config = dict(
    d_model=256,
    n_experts=64,
    d_expert=64,
    activation='geglu',
    moe_layers=[1, 2, 3, 4, 5, 6, 7, 8, 9, 10, 11, 12, 13, 14, 15, 16, 17],
    router_score='softmax',
    normalize_top_k=True,
    routed_scale=1.41,
    n_groups=4,
    groups_per_token=2,
    norm_eps=1e-07,
    tie_embeddings=False,
    lr=0.00546,
    batch_tokens=[32768, 65536],
    seq_len=1024,
)
Below are experts of layer 14 (counted from 0) of a mixture-of-experts language model. Rows are named router (the router's row for the expert), down (a neuron's output weights, with its number) and show model dimensions 0-255. Each number is 128 + 24 x the weight over its row's rms, rounded and kept within 0 to 255. Numbers have three digits each.
Before each expert's rows: a language model's description of what the expert responds to. This comes from a sample of Wikipedia text that the model never trained on.

# expert 25
Clause-ending commas. Commas and closing parentheses ending a clause before and, which, but or when, often after names, years or numbers.
router:150164127110114164125185128112120142078117142135115180133150101170145058128120160106112126080104113108133115141120125131139140140142109149117134111133107139144131118117139166124134156116126129134087137131157135166149155110137134130114093053108170105164121122112118114106148129107147113132127094159093135111102139126148156169167130170150108143144095113100175173120095121165125109106147155127136095084112092143149106121155084115149083128132074062088137108139107107125152133133127167159121116120145113106162123132088130138156138077142156085123105144142111125136131162075132125092134129152154126123090136140109142104147125146112130143166139102133135122087139198162147158139129142127153082142133145112131110134115161139133109118140110161153093104115121142122131074103128114
down0:135128093154126104133104106125120105135114103149101099134119073130116116093160119114097171174115123117098168138166133149131127120080145148140160126156100150145183163160133127121104139141130144129118139129112149160099104116090138134114146143149150128085100170122149160124115139188102078118132142138140148120116133095139199106090169095102120101128121165151108095126100106125119138120111155148122129159142127148124120150165108140150129125162120163115126158119138159121161104175094119147082132131134144147144101141115105146152146096136126073123142154095128148107123150097114145095098124116134109130063110139134163125163086127083120152163114143149064112129116134126095103097115152077145179115122136145140146138111092155123148126159121125133104150112123120192128144170115134
down1:166132091102129149115107151127131157094138089134184102129081166115151129139125116122146111089089134171123161147127120106112125134100112122124134133099141151116090161117103111160136083134117138151122157151143124137107144127110134113157110123096148133149178175133141145113110145110126158109114152130148116125179128121144113155142126100113147147126179113139172100176178137149129101064173105148171124111139166052158104113102149122127115149128127157152128134111124155138159083112123148145132130115128123130139138133140081156130161195089141151102153105121129099131144089142151151146122087152119145145163138121147111137196129148118117154140124107133123150130171136131090136108146151172104128086129145084133140145171135157125155129113173142127112140115164142093095136129144092
down2:166103121125142145135119094141101120092131130113110090132121114123138140109149097122170142138109167188152155119123100097147140116105082179097095114142129116098110090131115103130152144075179114118158181106131113112094126150106127107075099118104139142146133090140122114115119138146155133102135089103124176141084127087115141145156157098152129152116181112152108141122112089157135137097123154151203130111172145130095086074121121135159091109116130112135100155104130099134142168146153108140143119136149169134117137145137151167112110119138178145116118152121133097103121146095127115169153114121124163137131142091109146146148154104105116112149114144141117115109120166126153109158117160103086110142137160107138070151141142122127077131138110135154082116145144148164124098127114139
down3:143127115098133157111117166137106121137146121111121161127146147094098126163136143127127126148084117127131121115130104150107081134115161118064097112124096148152123148110139115147118105155118145175127151151124161129105142138153109131136128130089132159116196100140138145143196129081137141115104104139085119127149148110104129146099161103114153113146197097174136169138133125099075147152188121147147148129125092118094136129125121153108116108091104137130123131141132135115146137151114125077126128140111131161088140130135094167114136117124143126113172137145108172129123082087144137147172178124107121151079159148154158110141106135100126128115122159113122073109087088101094105136141157145114107103115137087147114122148109134081122116075139127133103145114128100086153143173146142
down4:136118110135117138139109130159117110070054086097125150142123118124112155162123146111109149107110126122153106163144123132107126103096152117130155107150159130113157143103148100160144105126123133153108147115132147110139150153155114135125078098155119198154151127116101124141117143177139134114107116101114138162144115118149117108138125132164097140092120121131134147164141124143081117132123116102136159129145168105085154127098102128133160132144117103119100115151113116174106127094147085149045118122149121101115084076106147145095132105125092077147097149120123117129098118155114128165117111175140107100132154159158123078123113139168163145165143155138098136113096138117093149126155118113156142133157118149079101101184139138089115145105090155139172098150119134140114145111123100
down5:138127111138105165110104166131106126119117103123145137132083170099153187141155110109135073148133146143142112125157139073136113124158147158140170081095135129163139161110151103113130108154156130118150118120102122135112148163107107126115121137123109106143121178120114163118112106119139167141126108130124186139102143114157154163111139133136149105055144111118168108142111087134118139181119111104175141097122110123127131125116089100128116147158138122161119103154166150116156153101138082107117135161052166107101134128100129090100111151106085152169141136140147156091151145149123124163107162104105098081139123168160115095142079157110152129106160127120110095116084139150118136105116133119150116131127085131147138136158143161169143126119111102113118134090148135123128117126113116
down6:113110109164126136122104123177123103155142121130108100136121156137117106158119141124103120152158123141139096115130128192149113163104101126113112177116109166124089130121121126168127145133096167146090127116135117096144129164152100108080169125113110192150143149122108127133111122153114140121123122073110159141189121129100149137102160102110157156132089146174082140081108156134137158161115101083088111114120172121102121158142136160105142125104128115185102124162151145163131140095162071119096123083131109148137117117120139141182121120116149089133121164092088096104122145131114140106134142131160152137111115188113161139115123105099111101140121134155126128130113130126156098123125128089136179124117139138147164153153145109090089122131129137115124113128130104151138160106129073
down7:110109140143133111123112092165097126126135121132140089130093169098103130115149102131131134168130147155126131126108127120137149163111091112092102140124094127112135112139097107141152127160154127168105128150124159144129132182168152096086105138179130147147095127140144130104140126121141086118113125135108156109114176120139190103101150102135154148159177116122120157153130148109085161092124190134130144180163137138138104137124129113162160116110173089120143125094125177125137149154142129167156105125161174140135118127148140106133131113099135119120150143152160164131133196166122152176130102123089168107127113087141141141108160170143126143124129126142135142128184138139106123070141124147130103119185120123155149120134155149107120134157110115124112166104115138142125131133170191
down8:106141098128116142101069113177112101152125108125135150141121115136140110117131147131135105125115169059106134144140136113152157151121107114112101122134146127156145135128096147136144146170141129085140118124117131119148171188121125167057135112144119138094151111144117111096156133099123119161080119149105127145114114103100196100153102107133119146095108134118091107197133127171156123119093139140136125132114119116091116146164121145151100131213121153106111114165126115072116090115164156150155149124145095115133130152127124140140093134157119121146144086139171086128137170102130179150114149097151127074109137125135121142093147083152124109135172114165142098105136156142113135118117102135159106135145156138152099092156133102123127160154146099145132110138125114127131126136132116
down9:168161106125139139118142111124168110105088153123089114121119146088121164143117117137099132145123131135139121124095088077122124113147174136097153139071115172128122103084098149117139105110139119122141134102082150162093124127109168128128123177142111173109091133123132132114131120099124151145117159109132123091117139165130167123101067153099131118099164149110122117137069105154129086116103141084107137152115176140109176070169113142134110134148110139130161092141149115084134131174099080151124154122107176144118154121152165107123130133100165161108112148146130107122144130123138156127109105161086141144130103125116154089088112129138138101135102105128137127138107119104120156132164110121143101123109132144135147159101147137154142167136085094155145128118159193115125153143160134
down10:159116105119114148116148114088139124144109157138104128122125085129168109112155168096129133116162124158167110127162132075102123140142141151086128150150136123123130106127089112110130132073101091127128117083125124133158112129124097104083131103123165102149119164128123138116107097154161092112167166110106123111138121172156129099164102117113137112120094140131133123124123142098135187143141131113094125104088140130168110159104089145119086133099138132092126100150111128145136135156125146162093146164154060140151093118157128127118122082155154058128140110117167064122144106117121119138177165152111101119084133126132109148137128096111139134141107143151118115114132169111128071146092145147151114175106161095107154167128109122106146134163135145135127128116148100100111131089111101
down11:134105053111136149119136129116121104157128150144108120177132184138164108161113119111132140146086132205080147111085122146146102122130096112122147098088111088162145134144141085109152115152158141173136146127137128115100122076113098101141137129100162125115145109138136111101120132111162165122141118121127151125152119123081099132134085152121112138139121122133141142137086086133145124101152145086141117098116139066131198109106149104111103148166101108148148146126094150121142144098122095111132155142161148096181119124143129140120153157141149145058062156134117118155152112096161138145133142097141132155128094134133121154133112135137153104121172109114124092142094124116113152107167160112093147105140112142125100143108141152142116118080113141128118150156124138123124161133143120
down12:155084142103147097138171155141136130125148112136066158117119141110147138175111166110090131062179085143132136148094124112149139083131132140074135144101096120124106142151152141109121112137127123160129114106133110120080153134169163138139162121092126115135106131118126140131103131093155153119145176133122113109089097121144136130087113134124134117117114138156170148140106127117120138146155111081115136109134099115113153109141156111147143188118107137167111127147131130084130148117114139088089111149144133080086155129123133147131132120140153172167092143178140134116113124121117129134130121137129119177177156096105109170129090169107086137161120131183149105111148127117134107138147143171149114097133079145112155108149136120109096120088117113122089157174105101141152150112093101
down13:136112152120140119114136123120138133158160147135115105115105152135173162120126097112136179110136133090125109134122105113145141122139155142129100127147140144166125130096113116132095151127123115115131147124141137134108112096129089137105119135110110140108105147144148100136153117110092160133070108121112156173115119136146167134133159134121143185114125152143179135102123141115077101085144195139152169133151154128124130142144132079145143127158103164124160127090107115134114086114102170127120104138123124147137130125158170119108142124132176080133143113147086127105136128151093123163119147169101109095127100090074129092125174110080141129135129127090113139146157170113122157141178148092123086103159137147178141166117154094112123069106102155136120134099196139149130130143097168
down14:171113101126142114099110134126131178148123134128116133092137124141093129130090121130096128135082111113171113117134122181133130149148153144130139141150116123135137122113096127100141132142136133101098156162091150127122133111117097109144104141169055113087120183135115151108122109125162132167116117126097107109151112159109143135142136171126099093150091161132167080150133104123182147138094130132141144105171140165138062145120137111163106126105134123092141118150112097159156120085108065099108162119145152130105105096147117121104131126136118138087083137127103113104129109136096164111090118155180108114130166158119148172124105125123121181136128141144143162113121145113161076151137103101092132122138111146136119184134094158151086112108158130102144117138123148136166130122095131
down15:102130129113155127095174133143126140094123107124145156118096121105111107146133095135124137133158130106143109126159140147102100181123081140130091132103106175123103136107106100186111137088148151107098114155150116144128127129152153133084138124139103140152129147107172108123124112118116139113135067141121086117143129173139118117138106108180107119086181133170115122140085115122134114109116155117121163150136113098086087181114129141120131094138136130121134114123155095150148125119131116133153130070110106106146155088111148129135122099091147101166114164089113162104118138146157174141134102101145126145129130135119169163130165128093164115149063149135174108154119119138127135118135109118127100123114153128146112092108140109135147085147115068074125090147176134174132159159133112
down16:118118119108100183133125174100160121128144125137127139110134092173139065106131114153176182137118132112091101132117101145169094108126169143136119134093131149124167146127056137147134111134110130118156105129140106154089101124124094073089127153079097095159155173123140148131121128121110141113142109122104116127125140151125122111155113133137143129128122126134116131104087150144084134136130128114079133135146116105191141122127110140163117112134124155128169117099154127191166125136090139117138107124140126156121159156167152141099085088122154082142134134109141123100140127116140087164156172165157120131143163159148132183112141138137103141112069120099154132172128137174140111143114138123117129130072110140107146119086131144111124097136140110133122111156109114168134136170132138

# expert 9
In and prefixes. The word in or In, plus prefix pieces at a word's start after a hyphen or space, such as in-dependent, re-de-velopment, en-dearing, mid, under.
router:170140142114127134112145120132170128114140144138103117129141104167166079141116140092123141141106153111142116153140130100172123135157140154081172129157090183144146122111142154107174139109127129150105153137147176124140178109144132113117092110084156133126109135102113113102147127091131102081136130177144154122140108144104160134132159139161121099158138123077118118084101102133119096111112163126088118091116122131154115104133127100118090171144121136104146130110101098124146087162136157145152132129122101101140120153082137125148187083109140112108129151138093112126130125125134151098118140153146139144077056120117137126137097152123125144136152106166121121082151148133178138133182162151136100132147150116160142083147152117159123155145112151133112127093120114118192100128137161
down1:172144122139141139119149123122132127107139151070126126155121121129125135159121114111145133098130096128128122143121112117117109117131118107093160138145147093123112120158118150119132107155138132116148101126114109115089142095168140101137137101122118112203109112101128089159126125133153129031125180094123153168090112151125123110127167173106070097140120152137143126108140095139138129147141115085104133138092066127097131123136122143113103156130110107132073101126120109126153156120103126155121106098131177162153142144132190107151145124107108102145117108151068138121162134129145163117143091117164171164123107104097158095156117133173121160162118138157114145115126147128087104131111124106130125165124183090146120091112132134117146152115132161136157134133146103082166146155148113
down2:091132151124135106160181193162146116146069112132124140156122118160137134121125121100153124106136100164112145107129106142114101131118143135121136142137126109112151076169132140135146142146137096144109120108128127182145082102149116130128148147095082141105154140106102099132144108098204103161111114139167140119140141164130128164117084093144129155120092150156089163094099119109137106165135150165103148129104152121111116099123137130129146112167084107114111166073133119131086090149167131124149142188083138141116117141176104145102104091089116119120126110120142142137099097108121097107166157135129161112133105132102146131130109141148166095125094113117129155121098167158106131115153122124102133127119091148100150136119160119130126137104099116099136162068117159132124128122109165
down3:085139131173176150124147116137158179139073140113107123117142103130115087121104111106118138119154124154142115088187124102163116111136146146116100113119114102138143127134098111154129129089137144128128102109167145113120145080092135080138144133165184168121114111141127128135140198153144140151142114170119135149151114122133152136150126121170153091143121148091173107094150115119150105129158162145133102116133113107099161089110122128136116132105147127066149149099126164125120165120101122131107153109157139126107116173103127110119113115091120155128138112086131133132105170123158086114100101133116104106122165161146075135119161143129066171116171104102121135097136126180137115131136095143150116112113128100176136103131172134122121103145097174121126133101111153130110158120124161
down4:097122104132145122144144102155127164085084095113111145136146139089157176172118115137150171143155134158154123130145100152100112125144127131121157087082122115134063104083147119107077155103114135133151104142086145163098138080102176146124194126171122124130120152142095120128108096107128117127144129130142140134152123110138149146140120133123175098124168103152157125136153130183130127091155121163154093120146125161136161086145163115167128154131134121122102152096124158162127126131082111143105083120112157111117162179138140097154115095120104168118123112126102102142128171102111130089117129141129109139140153127188094116118123129133153134092132124132106137138108142159107128145153140116128124167122158116100134108109130162144158126084078126122125144099101078113120158131146125
down5:172118143109170141120166114137133138117144138108142145146123122107120127121139116139128090163116110126133163124149130126121140056100140146124090099112143098118144142090117113129120153128107155137168141108125121109088103122077129109126155114100115153160144110178111116134116111167110118130090115174146125147170149141142132114077161105091164087109092133125116133126142097093157115129167084170130084148128142147139114105139077181138146119111141122110112096137075155128123149112125111147139090134127117149098162121141158103133115129201123104102123086098159105133149140115121128138087131142118125142101123138078111133138172164149094086120105128118139157129138143103139133143158173100128130144083151124121086152147110130163092149157093147158160101085158080103137095115114115
down6:136093110085141111125097107096179149112122148161093110147123145160180180094159099184151165151077096122122131127129127106124176162123110140142141094132147167131125114149133096124152093127087109116123124169107151130098143118139134089140129138110118144117093134159170129140116129085119117118140157158160128112108140121143144125103108109155135121153127119118128128115150071107125125135159094120092145081125109143100136148136107109128123174128149145131043157167141144142137117112159095139120135137074120090132117114142151138125125109119103129134127136134120120136102130113104112134141132127111183158155126088181071149100137115165128194141087117139119086132086111090130099110115140137155082119124127141104116147120095120151140129120124089106090123108148143123185115133103136
down7:146172117131130117114134138118094098161160057117156151146175104077160131151124163097108124116099126116115131166135123079135133117198151121121191130105125137135128115155143126155092107151139154131141101116174143146165129093171134115127133147098166156119104107139081131123100109161120122125122137098099126100094166168139090144116171147154097123177127143106094101117102114140136101139116121116116125136124117123146158165118086124151133093134142149156102141107120116162125122132136110143120162095158152147087135165115122151135129136112137184120119135136136166115136097104131165082098159158152127128131104115125074183090107119139094158105165147115118109134136136120125112149151156104142134108140146117180152125130118081116137118146119126144112126113137091165111163135084093
down8:102183138159144138151165125106102123117118102120168115104101120162080107149151128123114191123113116166115139128115166109154108109117144147104146122167141153094124136141124110143115104131147129142103131141122189129107111133117141100139129118078130136173126088168188126119125101149116134119101147122092103159134110149068127148090142124123130135133148200123138126128076131142120155132103154139095116107121109116138131103093094132118104095098126101135153094112107139130110144147080180141139122122120119131146129153147150124145127141116156122129153109107127119141181151141113124122138121154108123178123170145079119089145109128176088149104102122098083156124108158093140116103131138125144118132126156148137146120140126128150158119126175200146125103109130172070147096174108156
down9:106145125129149140151111144097145134148122127128138105113155170104166099129168147137117124102129124159188101118118156088146150102111168161171131168120141142156150150174128144128138137122154138116139126159178119116118089141114136116141106161148114136107092114095141117113129124136153153154087164143118126134120164122148129130116138123134127118146068184068125118103112113166124119098105107149111150108151095139115146131113106122130139096151109092127098161119131094091133146110135139136150142110105111094147149146119117171116162122086123125133104110129123146054090142169144129102099087074117099149111072147127128116158146100144100115113120104120115189135119109156145107135168100106126155112115086100129066145128119130102114171110068119130136119147104140128130073161131113
down10:119130133133166133109143143162144124130137158105140159139146153124118113135098137115125120143109075143091120112119156134140076100111105071147146087088138131118141124105099102106137065117162122144159134145121158122123109055108153126107127115104145138135140144106133092115139078125110110162151109113123126119102140162152095102147093083105079155125158155165137095123157104137127203113118150098099167084161119111111093117100104139136105134128116152120142137104163114142077133150077165113139097091155144106125124103129144117126134153103151146150109135123172149123091169121133119117128096146118112132129143101169137134133094136109115111085111152160146105156147118103184120112134139106149154111114112130152157107127155120168137079124085117157150146121154161098133105163156151
down11:130107118099134139112112153106115091138155119140159138134156112092126149169179081138153119171115106143152117121115155121149092103100139120130152133136134139144136107132136133139119126123130156111111093134080163129075136111141178128156156137119110121087120111138159087135111103117132123080126140154134090109141139152150115145162109126098118126135122107118125113101165088131098085138071114106160141099187153135139153144110139124136136164115144124128164099126151139174114099127132147088106105106115126146167183192136122136129059122147103137143107112112077137174133128126111104093146153142154137126119150090126115085139184124096141172125143131073144122162140141172143100159118125118107139156116115122127160077100131115142128084122135139134112094123113163114154141126099185
down12:119079110150128142113132131115064113127138106129169101141138159119127085114141146103126116139153131142138078166151121125151141143070119157097117126149148130155114119108141118113142153120109137134158106067111107118140104153111180070116149133166130161078134119133152105121099171115101123096144083143148138167162112129185121139133109122117131119073127119105114117101145154138116067128071146128183135129127148101135098142128113137112136132151159103140167130152154160128124144116106159098094116130152110138124149145112107121120120134128123145133092093156148106057102143125114136134145093144163162105204133115085132135128143151140153108139148137130140096145109136153112121108145124149140140151098111095079070145143147139162156099144141129132167101107138113160143110107147115
down13:188141128170134154104162146085125110128137156131136139149133145121094156176176126068120120125127133136115103141138162129124146148150124178143133115143116115101142136158156149157134115123099148082147150122098089161156123109135158161162142111125152156139102177131160143127113110089145122152151144120135166118124150123193137117140152095103117130138148179121090152098113085132094134164156106124161127128171092127155095082058097103116109163121109106106138126144110121110143103116124155118136148105109092097112128147118102102108184130169131117170149136091095130170140144125132075132119113098115115148136108114102126137116154116166144144067140141124160173130094131114137126115164106143087103127122134130130141124136136127130139110161124152147146117158156126141133103120120187
down14:095075104096091170145130113164118085158137111133126136114122101170097119131119099118153134128121093123149125141140096061143131128157112118111088128107136113143161113101107155184066106167151062133110152130113136117118109184123125119096113115136137120114141112101120126165097145115141108119150137106106136173123116140124105120096118074158081157171116143132140091152131123139090130138157139124114119124111095103094104129180117120142136149127189164149135113118151124093136115135104131121105093123140093154171126154115149171132125155144099095136126130123146124093118129120142135173170132115124134095145145103183081138131151164137079121139117101097114121081144083125151110156115115117131113111126140123122122108123164116162115116114145147087102118157134164106144091154129161
down15:127131145108138144144137117153143126101117114102090146143131103095129130094113129144123120101146129164115082163111150119159112134147156140152105109104118083142152112128109122171134139095125178159157172153124142148111159109147139155099127160144150143061126129161135107107161105162143145105161150068147092124101137121126119150128123117081164138092101157105115149111133145102128129137150139138125148107104096126110094115142116135152127109115178128120117134082148114093115135109135095160140108161155148136108140132113144156141131122154144124105128116072162164111116115135102112130126093147152167102099135093110126128118118033125155139093146151128080148163142152093180156104128152133185124100146129130111105150144171127138124130140074158156173175132138142097102106145134128
down16:161130140138094131079144121148152118109120111093098146094112086111152133175099110163106082138121113137184100130126136103143090135149153146120135119104111145101119201103118117107134146128124114129093111162134143171116152091125099111126143140139138137090142155134106104134089110145121171122121183143109133145117135077156120121097107135116104132179109110124122151094133118154113122094168117160130092125166130133115131073122170117142097120137142145100097093154163090163144116122141118148124126145128137119098116187137198131149108154148073080158094124080113133100131148148138092139093133095143150154138149093105161121131131123092122097089146098123106100085101149134136101135118128102122122131161141126120095091112133147119119126161127129162098101120131123146081137105132145
down17:090153135080152105071140101141145125125113182131165110134123146150096111164091151130123101091118079089143100160129121130111141188091117121143101126103096131132108147158065118123109159125090164112125166135119140124103176151079126183169163100137154100099106101145133148153124149125108116095107140157163143126091151149146074138138155107135098136126127142103131117124147137118128124108096092148148136172091126136101149127083130169149117108124136122145128087144106165123128130124116153165180143136126142153141103083110128140138154115131112142105142097089151131132168133124162129144108128117142121118103113122120151125105154149104139082168104141151166153146100169130099137126110136108132130177134113126113112162176138163115102142125103103141153092091093121117141107147138139

# expert 33
Coordinating conjunctions. And, or, &, vs and commas that join items in lists and titles, such as Cast and characters, Japan and Europe, or Liberal and Centre Union.
router:170134148134126157118155132122125187127117142142115183142129139160163087123101144104134177146112125082163105144122139136133135152144158168116125102120114130145122125128182148068151169125107126151126142127175143160108134115134112131099112105095175139116107102124133085084167105113155096129142112120112144121113084169127147168157128130142128075130088102099166151108130121136110129107104170074126124146111102155166136126153109075167109119130091102108146092172130090172124106157139139152119112113129138129162134150126144164128120099125137092128110145116102120129145101133125141115155137116151128111086116191110159115140127174129121139116164108148127151116146178167141128169127173141140112146150160113153126138136110105132116182163107139135116102098100132128138086110152117
down0:129115142103183126164105147166132161154122092143122131104160126127135107126155165175112119154138117129111115136157104112132101152107141157154121120119116069159124120133067142118117133108134111133139086120127155128143112184108150138100102153122111142128145137131157112145126139122130134148131140133144098128116104152121148155132119107081102135104115123100129116142111121194150131172075142107131113115136156155140142140093130141107120124148084131128108108109146093150100139126138123079103112111127132125155081150067162126125143137108200111071156159092137114120166178137136109126173120101120129112092120104076132143158145120098128093125125130148139196119110147094091138118092192115156106102138125124096126135142123124114189160127154106171157114124112148122111109097143154
down1:127163099104139103117142130107125113110123167130116095154069112138097135132120163150088093124112123098167141157143096139145142183114124129163123118096118167136162152174143133135137126120145194162182125114159132128100115108163120114097162140163147096185148099114090080133119134132151128150165144164136094113128122131167163105118103110122150151130135137133111118127105131108113128123151148143092083133148103088105137118119118134130136123175117145100114169168121111109111132156124176126150110163118124089166152142127139114156128128118109136108160119116105153111122107143132173120149075144069137147145149132118106135146119159162164137142119132141128100132125175086120113152195125151133078100127118103142113122121112186152109101175137120166137119146084142119138121096119138
down2:116160087134103108127149168129117084169124144103135102112094153101131164161139129096142108144113135145124126121093159156088068123131144065147091169103110104119134119096137164103125129128118109121091111159155131084119116128146096121134139131119126102131109097069125124135121103146119134137121148130132167124183090149131107122133165144122138133138088115139120099156118127142061168115114113117084118133130197106118145083140123082124138144134071105175133114111146107161162127124125117107119151142102117114120102130141098119142109145184137127118110166101123129133155154144186161120147135168125115139121107105115154148132122121154127161160119079101124106105093155118099120111123088130120139150144145152162156136099104144142165123143114141153108160122102137082161120185158129
down3:098106114113146122115135103136142125150149135150140146080130103153149119103119128127147105146122123144113142094127124119123100148118089123150117170160153128134115130096151124084163110135145121142128151136131078104144164161147173069094110137136104136097118177125166133093120150106124163130156155120148110143128110109164125140120139120095085145143138142144112110084136124141174152178131129107147149129123101091163124141158125125114133146087137194158133125123135103079112122123111129107154116149104121119115111140126156077118142163135156132088118147160115068147103147124131101110128129089101124094132133128132164149154116075119103118141163069116097157071167091095138122116149167158168123164140105096163106118086133155129115114105086109132083151133095082137112094152129111
down4:112145175136119175136145107158102198142114123124153127099158097092115156101108126114142141148130115139116114131129066109085109130119126141160128121101136133162124125132123147074087103101149080125133154167105127116120107134138175115120133152141137100168127079118093127078142095125123162138125181139117099104142112107093108147160137160154141100133160103126129114177160080112139118128130080114153131187158084140175126129113108137115133127111146130160125118160113120153099146086119139133094153161109139132148137103139149171104157137143096121159137148159105162125135150143106116129127137139110111098157091164093085134113141129178117167139157131115086135151117146126091130093108107132124135080109130138138106135164113111134106114132183101113142139125171158148104141136095144
down5:119118116182112135105093118115095119106098127095116112076090136167120116163121107144100155124117125146143116134107111162118101109152121115113108122173114133138166097115086154127127124107127127125117165077138130136121120108133093136122121135186124122139110138148095117121126154092145115097167146125118158148107115070127107083130107134079128116141142085115156108154125158150087137122103106133149108120141107098147090110107131128125124174137119127087140151117118146147146170148179119137088127122161147113121140099135149107124144202137115134089132099121112165146125098103122151099071150151127108092091102153122097168117127148139122114134148117151092155169121135089145155115135108144139142125156136130128149120171097114130106092180179126154146064114156180136177136147114113
down6:128174105149139131123149149111160163129172148130089101139119154116107144169174108157146135133129136093098090115119170126161118135098166118120137141115165137113118099112143119100149107118168146127139103103149179157158120092109115144130136165078131136104138110205133142144139119122150116147143085099106124115104117102149133097128109111138146124128104104123108150136145092095155105077109156156098114127114138091168129149149101134118141099120145106162140084132103123108112093142109099071129107076103147143142113155114104108091089123135152105148120107087152135138132121108131149139127109098157117136146150110157132064152164120140160116128121133153125064122116147086116150135054085113123122151081143108099151131138097133112126187120124138161108121125135133138106133126112161
down7:157173163173129134125130119100125155125147133164117127101111131117127118114131143137106091139125050088107157138113125147170145123108093129123089144110052079128118095150100127101134118109098140150131094135111158141169117100110118134118135146100132089144127104130095107084138135149080144146128156118093094153120077162126131102114103142108127123077105127085131141129154097132176146128133107141100117105174127090133162154114045121118089153136138129090154158110090146149139077119111157084148124076154169124128120158154121162131132136147157125146122119163147138087138145140135148118157130154152142178103138134132129136140170126149110110101146113181137140176099137132134125114132151136137108141155147100151108122107125116138129144150153118120132133159131125115112130130151080
down8:108154120106104117144104151106107116160098140100131101151112121124132117136117083112154117129120136172164137117102126085110087146090129122152095154139132106123119177135118096123142129114107154138097152097113159055112118131119122113137100119103151161114132093203121131113090136145093163123101142111168133104152159085133095117118120161113135111121132162119139111118127189127068123135134104179168120119141093077146129130115106151094163151096140148121090091132118127152104119153134116076160132128106128168155162092136137117123113138124142105155087141136136135139130060141121095129146166167158142133158125180078178155128130138141141110131161124111082142132119131139095142106150108149119113140117095138139110102114141138111106075093152133118129119108134136113153131112156092
down9:121135130078133088106160183122166119151098147129093136089139145099158130124172120128099125121145105118112120138096129122120130152140147122098168087150123128124117104131144106112123129145154122169076082127168106134129139168149131120125117135134139144159116136116130179131114175078148120121102098125059128159117145093121162142120182105110146142135159127142141109117122151102128134115149104115119121066127136112108167117127097127166121143111100070138102175172128142125106106162072150114126153134137159076115096121147145104094114106128095078130135142108102167091119103159147131149127148107149119115148152111136157141145132105119169112097134125091124097104113140132160133139169144088114118135137102089101176180134126130165115116109134159173139114115120138130100084104126140
down10:122122169129110136142149137145099126139098164117140159127138110135143100114123126115098196120081126118128142144131136170157137154152137091095081112138141150093149141180131160145106084140114094156124135170126112132098121150117126110151105115117149113189134146151132166130135126121105106159098140120111110081207130108127155152137158099143127151100146142105139143111160098130135129135144118130169085150111132177181168118127164125154112082126138102131116123170128139110107144135133164182105108103118084150117113147116102144121109107170135128093109085196131119120127110124163118115132127113127114147103135132134114179127180150104159114099102155114116132130135136174154086138132146157118122153174140126098100096158105098119140124128140150108104136119165146166141088125160142
down11:118131147165094119116184099166121117148109174100116151136152106161149142143091129142115156162106173140118099098119185073117101136151157152163108181131140130093098152146151168143144135108109135132148117168109113154133145096103111088144116127112153102118148159135129128077105096132131128108106126083124118144098111152141136135144099134114138152134094113116118120129140135104141063119130138127121104155097152102116122122116099146125150113129118138073102132115174112144169108107081110113131078114105100182123154120144142093121128133109171125136079148138102175127071137122154132116103143159159140104131126151152120131132156170153135154117121173123105136127127175145109138124113132102135147114113148148088118126127134126123118141174133155098121166118090108115188156095094152
down12:106117084128140131141163120165083158125137151132102103193109092112120137107135097059193118148139094113150115157065134121116115062144158112134117112123120093123103102126150118130155101146144152108145085091161137117093131129141123092116072154134154131132121132145132100085134137131159116114099134141110149110139094131140136140079132127094081134124161112143136106111154159098152134133143086122155110134146114102136126129126117120145131115099124125134125149145135113140146140152113160113185112116174148115160124168156163163094144114136149139098087128137119140089122095178090120155140109137117175116137134132123122106153133113108083083131155132132075134076086146106127123136129167125157133133136122111139118105115155135147150166114122136084154182155098141156119121133125108
down13:085125110143129156140127158122142121089122158106114089132150142120138103127113166107136115146151111121091105167123117137169131167134110128131140075076129115120147142138079150163114126112148126118123099115130116135103126128174121107162126109109134066132118149145140140138142149112187133148127125101118101137085124137146146092120139109131145151136107104151088116121107105157154136113159136145126080095155152110123155124150133139089138170175120102138090119118147109134118188155086113122158087151125135124116139158136110177101144072158102135188154113119084139117145184155123153156103126121131152100113143139120108127140121107135136196116141111176134092139112113120155111101127075140155088130157117097123140137146135130132064144134140127163092120133120172164160148100096152
down14:102136171180088142132145134077134151138148148108119126141134114145111139120109103179112112135128131110116109134141107096086095128166109125127164164086145089150111134108170161096142133105128094120121151129079165173125169151126139108093132120135109106143124107118148154103114105108161097158100104124094126120085128128162121109104148176117114113144148085128120179121143080151134138129169146131142086130093121187163127073155108126079127143132134136142140112140164130128142096120100138124149091160125142093138144104119138144135152136136108116107101122109123182159126105140153090144099101115156144101142140085132147124128100109160099137145145118112137151109111122135124128124135118097103113132128131148133150077099130138190080103071073133130128113114111137184142110123150160
down15:096124182096115148121150128111100162125122111135117084140106115127164132117153138147110091148123133118148138160080140128104173138146118139132154130141070118142143116133108168123129137133097149075130103142143181179144128149149099085135128131164183121116115124082100133157116133129120096122121137119093149142131120130123170136097129119105145108168164139101115114155210107132144147116119169120151089090183130108141172095145081140172121167159102126126134149174140129104112149133102136136124118118130118072115125131136136129171156116140143115145146120115120102137157123086150098147162154140133130109098124197123127128118117130150112143116124132095156142147125141126159164138153125135176110126149129105170168146115080146178105136157162122112141119163108114100158137143091131
down16:122153074123128162116112125123125108146145133155100131118157118138120141111174130124153148141159137146107155128125152127131162141095126115119114110093120158122134116146111161150134143123169133126127187121143158144172104111077114139141171134093137142162126120167150103130163136140123148149172178076109151178143129145107153108109128102093104110083161116142130117113102144119117159137133158155144107100166130130125172111108146125150112131151118138147130112097091158116142130099133147132119145136124124126165114135140140146164101105133166094161095044181149123170115123107136140117129176163048173133128104108131152106120116088154163149130129163129103149141124133090090106093164127106129123076172116122132139108103158155165149127160118137123117136091148099118157136112142123